Below are experts of layer 2 (counted from 0) of a mixture-of-experts language model. Rows are named router (the router's row for the expert) and show model dimensions 0-95. Each number is 200 + 30 x the weight over its row's rms, rounded and kept within 0 to 999.
Before each expert's rows: "comes after" lists some tokens at least twice as common just before its tokens as in all text; "gets" lists some tokens that make up at least twice as much of what it gets as of all text. This comes from a sample of Wikipedia text that the model never trained on. Tokens count by the router's weight.

# expert 68
comes after: " |", "\n", " |  |", " =", ")", ") |"
gets: "\n", "| ", "\n\n", "|", ") is a", "- Born:"
router,189,238,242,174,171,174,155,146,140,202,236,181,204,155,186,213,150,169,192,185,209,266,154,175,212,175,237,231,217,191,206,235,186,205,199,169,188,160,217,173,199,217,215,182,239,249,164,202,239,201,204,210,235,187,266,190,181,225,208,215,209,179,159,164,196,162,217,256,207,172,223,197,258,185,191,215,244,220,190,174,209,164,186,227,205,220,187,134,235,260,176,164,235,165,156,174

# expert 69
comes after: " ", "-", "_{", " $", "_", "+"
gets: "1", "2", "3", "4", "5", "7"
router,168,173,170,198,207,207,233,159,222,253,215,172,192,247,208,248,183,206,138,184,156,141,169,208,205,190,194,230,127,172,179,231,212,158,166,230,204,237,153,201,167,167,194,148,177,215,172,194,165,120,168,193,164,193,194,216,222,185,205,240,206,214,164,232,178,170,230,184,165,195,199,153,197,193,185,201,238,155,232,219,235,241,239,183,167,257,264,226,226,161,197,181,179,174,205,199

# expert 10
comes after: ", ", " in ", "–", " In ", "In ", " ("
gets: "1", "2", " that", ", which", " which", " He"
router,191,173,132,212,247,202,239,209,243,179,254,185,147,158,165,195,192,129,180,176,244,183,234,230,211,141,200,228,137,255,184,225,143,221,175,221,176,163,171,189,206,222,221,213,232,181,126,224,271,237,183,220,171,216,196,191,177,233,194,167,157,178,237,212,204,260,223,193,171,175,205,173,230,201,194,235,160,189,233,189,217,157,196,255,198,199,161,219,184,226,172,173,157,189,180,227

# expert 75
comes after: "\n", "\n\n", ".", "\" (", " | \"", "==="
gets: "S", "M", "B", "D", "C", "P"
router,234,233,157,239,193,226,170,170,212,186,159,165,190,221,200,140,226,269,156,214,225,201,250,245,173,152,257,185,230,263,205,239,214,206,174,190,163,235,218,186,215,207,163,244,258,165,213,205,224,245,224,184,184,220,138,165,210,259,201,189,177,209,206,181,179,205,177,212,200,206,177,176,189,180,204,171,190,242,181,197,210,210,176,248,178,171,190,153,154,209,173,239,210,172,201,165

# expert 71
comes after: "\n", " Commission", " Committee", " Law", " Church", " Secretary"
gets: "-", " and", " of", " &", " of the", " de"
router,155,231,156,172,186,209,201,220,178,185,260,196,218,185,187,196,182,146,190,200,200,164,153,171,213,227,221,185,223,233,226,187,223,147,205,170,189,203,233,224,171,226,235,155,211,136,184,187,219,142,136,190,251,185,174,161,173,200,203,200,207,206,221,236,186,184,196,188,151,225,174,229,250,129,173,245,216,178,234,236,210,257,204,163,218,217,168,194,212,190,167,200,185,175,223,194

# expert 2
comes after: "\n\n", ".", "s.", ").", " result", "es."
gets: " The", "The", " of", ", the", " of the", " the"
router,201,241,119,219,273,245,173,176,186,187,196,239,239,174,224,145,146,170,193,207,147,161,174,161,192,189,181,191,191,207,217,165,198,206,218,157,136,223,179,208,207,164,203,240,245,168,173,191,249,212,218,215,198,190,174,191,241,241,223,161,183,221,176,176,190,218,193,233,195,211,130,230,208,236,211,225,158,217,229,150,231,270,234,172,154,187,215,185,231,196,183,181,214,149,161,176

# expert 77
comes after: "3", "1", "4", "2", "0", "6"
gets: ".", "–", " ", "-", ":", ","
router,240,160,181,181,207,223,219,228,178,149,212,191,148,226,159,221,214,213,236,223,230,180,175,183,177,239,158,178,199,200,210,208,245,206,210,190,156,214,186,200,193,201,174,163,169,253,179,200,187,159,169,221,155,231,201,206,205,210,181,208,180,179,192,229,195,184,172,175,206,222,226,225,164,213,207,248,153,240,251,247,141,171,157,231,196,219,170,158,250,149,241,192,260,218,235,261

# expert 24
comes after: ", ", " on ", " ", " in ", " September ", " July "
gets: "1", "2", "6", "7", "22", "24"
router,235,149,180,187,168,216,239,209,216,222,167,179,228,171,194,194,201,167,198,194,209,216,217,200,200,194,171,230,233,241,238,191,201,164,158,161,206,137,230,218,155,176,216,158,246,202,194,231,234,210,194,147,176,159,134,187,187,149,227,161,188,245,197,233,196,187,260,195,180,184,217,221,197,154,156,177,197,208,196,181,159,160,220,164,236,226,216,206,175,223,196,152,191,182,198,212

# expert 25
comes after: ".", "–", "-", "1", " | ", ","
gets: "0", "3", "2", "1", "6", "5"
router,178,215,221,239,201,169,222,200,254,233,179,151,144,173,271,150,226,174,165,141,222,128,219,173,172,232,180,188,176,167,180,199,172,164,248,218,226,189,220,263,211,124,198,169,199,222,204,223,206,202,167,260,148,170,165,204,213,176,202,248,175,225,244,205,186,170,224,190,168,269,204,215,178,169,185,203,174,175,187,206,214,225,253,201,195,213,194,209,237,184,194,221,201,256,163,182

# expert 70
comes after: " and", ",", "\n", ", and", "-", "s and"
gets: "| ", "|", "; ", "- ", "S.", " South"
router,180,199,253,212,181,204,251,211,157,168,181,251,195,219,203,212,193,179,211,160,247,161,224,187,143,165,197,217,232,176,142,182,191,165,224,226,233,167,242,227,250,187,211,231,153,214,231,228,148,205,209,207,233,186,191,140,188,170,173,212,197,214,191,239,193,154,207,228,148,167,235,244,212,144,165,223,213,167,182,220,208,154,233,226,170,223,229,172,220,177,187,217,203,227,173,204